From a checkpoint of a small mixture-of-experts model trained on Wikipedia: 14 layers, vocabulary 8192.
Below are experts of layer 8 (counted from 0) of a mixture-of-experts language model. Rows are named up (a neuron's input weights, with its number) and show model dimensions 0-255. Each number is 500 + 25 x the weight over its row's rms, rounded and kept within 0 to 999. Numbers have three digits each.
Before each expert's rows: a language model's description of what the expert responds to. This comes from a sample of Wikipedia text that the model never trained on.

# expert 26
It responds to: Punctuation and symbols inside or between numbers in tables and scores: decimal points, colons in times, en dashes, currency signs, ×, ′, °.
up0:515483467474477503498468467483513471533513513529520566496513501494482515543496520555476511496458481477497488496520504456484512496499451512521464494505538498492491507502475488467525481515482517515499543458486518487590483500507504499447482504502522495492540486499470476473501506517485503527481496548493486498505473509518525497497507495518523463485524462519448505508498477501473485483493525491476524478526512527516523505482573494479515463492510554518497479497498528478501528492487474513490454481494458512506512494484483467504470494460481522508530482523501506493504523467455549494515501525489485502525466560469519569490477473438525527518483487517467481487478478518486502480494541511529461505490508488465486493462500501498452519434510486443475454509464494551509479474463488

# expert 46
It responds to: Short capitalized or lowercase syllables beginning or inside proper names and foreign words, such as Ko, Ste, Gra, Ni, ri in Writer.
up0:503522464498531506488506528508493488476529514509486455529524506512436511540510516502476487513491492511463505502447501486504523503470480509483513514491464501506555512525554537498536496478515508475502560481529527503509476545520454497498486456460514522436527462523469503477504532500516505491481526487509493504518467490448510508491522527541548489514496464462491503442474499506500540521494490494496499480490528521514518518472490484527461499493536503509436482521501478511508528540505498514438514495510476494477518469471458466505509518502548509477509536498502461468521462449506502492470516516515517488501502442524459493510513499515482465489532466559495517480508530484484472483467500470543516494489493487497443500537512506527533505474489522544494525518554510502520522488552496

# expert 54
It responds to: Quantifiers and general verbs or nouns in expository prose, such as some, many, several, various, caused, prevent, plus plural s endings.
up0:515520506522489508493473529558540514524513504535506431510527494490532492512491534504492536488498473512526518561509457493475560471504501495482506536517506509489481498531513507515528489514503495494505512565476471470516463503479520489487501484501480517497544481493511431505502541509487490582504510543504514475565483465541470537488471525501481433524441473522511461474502490534473509483504478492521505448479470541480486492527504481518490524496477524531461484547498451470501505523496511544505496526493526530518492534494509526525546486502480550513510500492477478489475511522493467496481508500483496509510451470503529511530479531526497503495553476507535514461514501488552527514482515537527507505468504495494506509524526477518486496492443486499470487475507496496509483515515493

# expert 61
It responds to: Capitalized names of places, institutions and people, such as Washington, Mount, Ministry, Library, Peter, plus pronouns it or they.
up0:486543489512515443509490433486547541502514508518499508485503469496489495467469517489480508502529456490473495497541472498506449486486489493504450482535489475539527526512485513463520528483528463549501538474511468532515490490508492483501488503524554485509511484463494515489531483518530511497536467496499486474456483508493492480473506504507521507527441509498540530529493501486574540514490519495470529502504502497520487535546474546452493552516483529529439483554478506500517534524492463515485483509498563463505517478521494494471516499482521488498538533520473467515487526520509469514459523498488476523482524518507558519498485492483524478501506487504517558527529506474493462478478540490486497531541454473499507501487481523485480534480476482495492487510520502494543502500544512

# expert 30
It responds to: The preposition for, capitalized For or After, and pipe or semicolon separators that follow a number in results and statistics tables.
up0:484511493536513486516527468455506452505497496502464511498523491487473522558481535494538509475485578493529549515475497497496477492498521534504555521536448534457487511527496494482523484499518526471501487507507465488494512510529480487513515506490477466520527513471445520502492489515473507473514539505470490526462458514498521511473516520490549516482424502485533504478473493506497528464506478492490507512514494487544498515495532505491501514512475483538531494515455507475502553478490477480532482521485513509449519514497497472516557486500510493464488505505467472503523516528521548487479517460489496500547482499494532514484523432498459496498556464483509490503484525504512501446507525516524502489481470511520521483496484443543510467470535518555471517546508486525472535506507479

# expert 19
It responds to: The preposition of after list or timeline nouns, plus than, between, among, and pipe separators in tables and infoboxes.
up0:500524528529507478497492534463505534521465525503516509469490495529502481488539487496511511427523508488512491482523571486516528506519524475518543526503503479492510525497523504536497465449533452475500512459481521486487535487519490494505507506495474472502495525501477514506538504480516484533463476542502469501501480493471545531519511480495514501490505472525483483451493494480482522480526583510493480459508520518466560516515536464482473479541488510504504533541505502513512517469483481488511491518510489523504482482516482487527547458483481448475549537502533497522472538495530482499509526473528499489533496486498484500518496523550452473497500549469522503467489502550500514483528494502551482509494515487502451501502516470522510517483503525505523473491471540471415547491509478

# expert 56
It responds to: Final pieces of English place names and surnames, such as -ton, -ley, -ford, -ville, -borough, plus John, York and City, often in tables.
up0:514501508500457496465539481504446525497475516475529477460520500498556509533521495517515492515484471486534492479503517472482490501495545481487511470538488479528531503488493468481494467513513523488502472495486504479484523479497457486428536480432468475480506475467524535475530468541523513454498503536533496542511491478501506489521480506487539498492494544457527482501493523512530504466574508504518519472471505530505525491479506471529457508437470489497530514503517433508492525495455527520521523478534478504493537500520472491494491489517504515527482529523521540453477528488492493529501511463537524501495519540484515477502488509495497476535488504512524497529438505466507510497520528453518513499535510447498505563500509469490497504514483490485487526479526464506522552525514515

# expert 45
It responds to: Month names after on or a day number, and prepositions like in, on, from, until, during introducing times or places.
up0:543545435486464498493512485515489480494526480459477519526495489538528506540508498515495516483521499486499492487537497491496512474508450473481478535498555481509528515524510527515502494524527490504521517455520499526495448508489508504536505490516452488494511501509494485470548542513533472498477492503481522496502482482471524491505441544496495487462505523521514473488511461518504520507498552502452485466547465531479534478471526522536494517463502470507503508524490447513516490505527520544494512546519525495487520447475510512514498508495478482514440481539500478471486517558459503476525486482480490482514510560536510542454520479488512488517464523494527459521493517504480517495514463523520491493523531498459491540504498447488495470517545509500466476462534528479469531482528461

# expert 39
It responds to: Word pieces inside Asian, South Asian and other non-English names and words, such as kh, zhou, iya, hara, Lanka.
up0:514527480500482470495492503527455510525526534507516506442497514507497474521520482478533477466480510496505538561498527498513528501536517467565543492514513522534481515497537509545486525483510547515507495518472495513470522512450484471531511516491478482552496469488498525488453503449447556494527533510528485486452466538479529496483547491482496444474537479487516531473514503484523501505506483506476508501536543474493491463495518510504468543475518527506535487486502451482525468500471534508496456508531460490488515508459501491503502499510496557489530493482506501516503523470471503525487521490480499515504499498487486488509497539504453513504512441518526491512465542483496506521512497504536465462525471527493532538519479464554508506468493481528504507464529467486442518498495506

# expert 36
It responds to: Verb and noun stems in narrative or plot text, often completed by -ed or -ing, such as stabbed, killed, returned, get, protect, sign.
up0:488502500455529477518513488494540469461494450458547499506457528494515491457479517462529494475531498506481518543501490488504510462474541530503503504477491510480481508531495514470501501478527445496497518466502496439496482524517509510474463527509457557515470526526499485506553457512484490489484473496500474444516501472509509504518481539537511530475519541498487485541491476504509527448512514510512523552503496546517508491478507518494532526497443498460509468495530530487504481487498522465483537578520514538477533513517495490509486516515514494486550513507486513498468472473518480481541457563524475455503509502480565518513457469513522484507496497461530525491511509497491486527521446497506510531479484530472483494510497489491466511551512511491497503471514499497497474484511470

# expert 3
It responds to: Final or middle word pieces of surnames and given names, often Germanic or Scandinavian, such as ington, mann, sson, berg.
up0:501503540479532529506538518472533487497524505482512495499507523463445451492504539478509486497433520478528499519509501497504500529497496463506500507493510493502507485513516509509496514459553505497494481490533473543496541521482492474498520469507483465493465464505472519508485510489499493474557505531511510499521507520513520560514513494471511515495486488454510507493487545525456522522528541497511522530508520460483524519486453490510490505547530509482548533623488463522507471512502530519482464511513497508478501514469448468490505527510505496408451524484496544505484505474507495454503507477529475533493453484492492501522503481540480463518495515506498491490474480523506540513510502476519485514433501501500526516487475489517530470507507496487506487473514496525470530542512517

# expert 27
It responds to: Single digits inside years, dates and numbers in tables and chronologies, such as the 9 in 1968, plus century and pandemic.
up0:508500507518469554490479480553539453514482491541525509461537494467452492501482506426500468506472525513490506509456515457459493505528505547552520526469497535502513478579496489532511491491515473490494491475527485503518473538510512490480500508463512494502523528503525521502542523506493461533497465480503499481515480480542490493496537477502519473523484524484527507443481450539517526517500475505458531493489554512476548493500495495522471490510453508489518493481483476503510522527464481521530505458544494457501523524505497496496505466506548538484494473494505513502467499463525496505500529469493510474533494517467528479533492545491511521493520503506551561523494514527483509510502485513492532526474438509514483472451512522487495515506493508493556477495533512509504514482482519

# expert 38
It responds to: Short word pieces inside longer words, often in species names and technical terms, such as fur-ni-ture, cor-n-ice, lim-n-ology, falci-nell-us.
up0:497491502505503509514489472538503503504454489495525446503485478531497511475473509411507486489461522479509537509497500488473463441484520512474532488482522519454540512524532491503524487475512516472536508446511493490523498471531504545540470474492465521514477489460544445503527493502515482486508519481517505523470501492540506508511506492513491480577499516490544466475435523462494471499482501553526498452508474533468497465474493507518516494522521486450472503533499484467542480502488486494485485551512461486501501519500488511489520495486510477519495526473472482496516554489463494549522497525540508549517495501501468514494526527497516496539498539526526549453491511517496488488483488494539496515500522538492532528495516541473461502509528530530495497476476483488498515513544517

# expert 35
It responds to: Auxiliaries, participles and function words inside a clause after to, was or be, e.g. couldn't have, be described, as well.
up0:484529451537487497473516504477497505498505490446480507461509457493505516553441529458474486495454473501525506509484489521498537476460500493468538527499537523504486502539546495525488510485474504499497486472506461538494500506457480510505499509457479517537491517497492491477508519508530516497521537502505486496477503510530507490495487480467541479505534490564501455495481525514481521468471503513476516474475506478506519521485494491511464478560487533509497495528527483484544459517484450523519466471482503510497504527462501478515477489500463511483525466502495478466490479490542491430458502503512550514558487460544469429500531503482486518491487443500480481512516501518539474486528534510491500529513537478522450476514535506503491503501508484509539499454530500515442495489497468

# expert 49
It responds to: Sentence periods, table pipes and reporting verbs in album, song and review text, such as stated, released, premiered, according.
up0:498534448481490502483531487466535491514493504510514528526500481502569461463509506466508503530498536506539489488489478522471496476514510524500456472515528468491502516514493579504493477509520531527472508483522546515513473516496481497471537540528476484490511471515501552488491512484499493541507517454503477456514519480504530516525501501497482502489456524495513477476465513543521515488502470580517497498476480513482507487449507524468512474474503500482530494539542507478491514519505446496534428505518483472535523498520500494519532457471490465463532489497479503536510461499544500509531488506536489495494546489500469493506515494481492529501550518453452516501506518486444487562550488507507518514502498503511465480490534486456487521519462506514513494476497470513460521492516520

# expert 44
It responds to: Individual digits of years, ISBNs, CAS numbers and date ranges, such as the final digit in 1995 or 2016–2019.
up0:482484547541508509522502496497518560528483521497567501483534455513511521499496469510479481513496501516520498487483465537471537528512487460467522480468536459490456504494511477526490514512485487482539557490532506478526479488478461490517455469501495465480496478501513540473465503496494545489499467533532431503484466479491493498477482465510545486517516473510508495470466497515474443462528486517478483491504524488507538488494517563449522469525460522468445466504536507517470539500497490521490496477572553522527502491479521492489483485473487467470527471472480499510484536512506481490437509527523507544508536490484521496498507517501508489517483470516473516521529517534500484490492496501515474512506510512488484492510554474523525446485489535497495488518503484501485533517515491

# expert 23
It responds to: Inner pieces of long Latinate words after a prefix like re-, con-, per-, e.g. Resur-re-ction, per-mi-ssible, Im-pro-vement.
up0:508533509478497482520468474461495546467472518518478502503524466498524503496504506456478537523511487458506501523539487554507465523490505476552489512520535494514511490542512454528467490495482479476510489527512491443495511522483480437476538511485525497474478484486510521467540525506496531474475485514494564465494480498485501486512507505479508468472476516489553541508475508494490533502515554510516498540482554499487512500516472503529508542493514538523518489514493502466476501519507514511502491520473527487468446503556472454473510492496470503497506511534540480488535523491549501484533481491457527481502480519437488510503543525479491483518482486547508487551510434469500492492508442503481537489513532508511470526501475456506459497529483504541466506477486521531513500516495514

# expert 14
It responds to: Words and suffixes in names of institutions, fields and organizations, such as Science, Arts, Technology, Society, Library, and "of" within such names.
up0:469489530486504526507510500449499510506484441466507474533539537522510446475538466470515496452488519489521508508491491517464464520488513470505501513505499477534487478510475517505435500501509504513505498483490473524488516498532465517525530537512473467505466531531487555515486480474503539529484436510507464494532490491510475507541480524475473499508471572502517534468449495540539467518475526507495517489498501496475507498475483483496559535473508518518485512520509460490538516534478504557486459500520504497498516479476502463550502506478495469512488461515481532476509476530542529469536507487515515538509467548486478480507511496520512554530492505480512491504504539494497526534461521481512485519526511506523541525467487495517519527489507511492494545528548487541498517475544500

# expert 50
It responds to: Mixed tokens in scores, statistics, acronyms and compound names, such as Aero-drome, 2-2 scores, decimal figures, and capital letter codes like EL, GT.
up0:548561490497514470504473476512524484443424487445459502489516510498529510474475509494522457523522518535465512559481502482483529506491501455500527520485515568481469487485476498462503507482463544516533496490559494521537488507491514504485521507511531546523513511527459523481487474483511489539519509469462480442492482461482511455510528518472510509516462483492509500449439525496495530456479465510526507449487500524499503490455484497522470519517491498518474501474476461468487504482466526464447510469508506520525490510477468489493502449513495515549509510493462492459496484508516489495473510496511515498497496503459530467480475501496512518502508511523461504514513491516546487446500541503479505477511514519496516490513495466496467488512508480541530464491512513514516527495483482

# expert 58
It responds to: First piece of a word right after a quote, parenthesis, hyphen or un- prefix, such as damage, apologetically, unharmed, co-scored.
up0:486534513543443484519501459511508506484447517503503510471455531500494502524484512454501499492524505504538441480512486541478520473476516484483480541536468446458501531510549486546515493509460492509495512555517526558526537492471493501530467500494486513480465489514515483500486482503465511509494495510494526511513477523497540490506491511474517535496506512501519514490441507491478482477554528505482522515500499543463532483499494500536560537491475530480508461531465533456544503542499545508535455514491456511544490533508470493542516496539477518479515502529539431528534532506474502490518495501497519504513537490480517485506509488487441525504535493487497448490464497506514483525498493543512501504504515466489540497521500465478501509538550509496509496487515500496503506488523490

# expert 11
It responds to: Periods ending sentences before a new sentence or line, plus list dashes, table pipes and == heading marks, e.g. access. aisles.
up0:492522519526513513500527526458499494501521490511426524477504486475510512523477543547482484493513513488531508512482494481468477485486479493520457496526505473523458487492522480510512474534484483522518502486521454514518500492479518472483472485522514446516501502492506467515501491488490489529508510523496498431481504514502479493485505491506516493467500514508525500551536527527490497494502473494494538481531529492462517494541523462515472501483556574521495498509524499465523416464508479504521496511487466486514473500553481531496497512522472496527542515535483512514515486505484472484516516470488489532482468497465461468557476508501516507493510438499495500459443554526491547483494500491546473515492475455522491518489518499482453475458484475502500481491539497542475555495494439

# expert 0
It responds to: Pipe separators and line breaks in wiki tables of sports results, statistics and election votes, especially the pipe right after a team or person name.
up0:502525510461542541529496483522511486496506463479472461485495460495506459526459479508514522530508432474528494478501465502469499503528508502502565506515423522514513473483556489512521506503477443507513500460488444510482492501498493456488482483506493505518527480506528509508468508477491498485509518508507502497503500529498508469495487559495486523512442498551475488473477507478513508443510510490532483492510523534514513560454498512515507488491516512502473521505483509478489514464494511511452515546455469454521501526499485516517510517520496491483480570507449487510493526544531522510510531492473456504513512502486522476492517483497456487507500497503525494501498455496514490469538469504498475405526496476498489515539506508483493504519476458527496473494509480504553462486509457

# expert 47
It responds to: Word-internal fragments of ordinary English words split after one or two letters, e.g. c-la-uses, she-r-iff, ine-vit-able, impoverish-ed.
up0:486541504477525512513462489502463473458485485528467528477524464471521448519580478496507456446480499535477497506508480456474509502497503502505511476533486508480501506500508522499519469495521490509479536515480455476469474510488482508469518527486494504533484521476542495482501495547488548513533516519484519474483526498477479493547468529466512491544479462481517487481480505491498560499492492510529475492484582518486493495447531486520516543489496533483503495537514506506470526426472523502496523463489514513511482501554506501499497541507516468518482508529492505459480501500490454512514478513546475505535487530480476483519508453526490494525552495523523500519482513480510544550503504522459492507497493485541480513497457509544515515452495529494504515506513499517523515534454498

# expert 42
It responds to: First pieces of given names, surnames and place names at the start of list items or after a comma or colon, such as Alex, Kar, Nik, Ru.
up0:534529491494473509540516505490505512474504528463533525484491472498504483479552491484475537502505491502476491510488442496502462500470492491489489463527525480487531509524493493494508495499509509515499528502472501474488493473506522491503495528514518514506483497507456522506505457496484521490498512465515479528482484499536539539497485524531521516531509495498512437480503484502474506525539518520500489502470541494531502464527514446550447517500490532511518511523525480521492469495512508510496434450507493497494520492496513449493530515493516511482475547542516486506504512493537488503496495553452464496471535494457485503509456507525441467482582483505560461525497558508495524511458463483532536497506480555477489562485542507478481512534554498540527499533487485523476476516500491

# expert 60
It responds to: Word-internal syllables of foreign and transliterated names and Latin species epithets, such as Sanskrit, Japanese, Spanish or Greek pieces like ama, aki, ensis.
up0:519518492501490495534493506497502536501501503505534506538507484458499467498497483506468481497515486498481534506513495529513490555487497468528540462494481545504501486512462522508512460490487509457493470549531503490553494513530490490459489531539552517514505472496472505458515493448469489524528481513505478490578476453554504464497483534509518452506467516499518525510481494498525503504505469507513480539423504538506525526507523522462484531521525499506478551487476511499520474515524506518481499447505504552469488491503489496538508515481488518466488502517504527530492480546529502501517483503495491474551518522486511478501530519553473508501540519444474466468461518532474538469522476520541520494519534498542522501492545501480535491481499520560502491493538500523485477508499485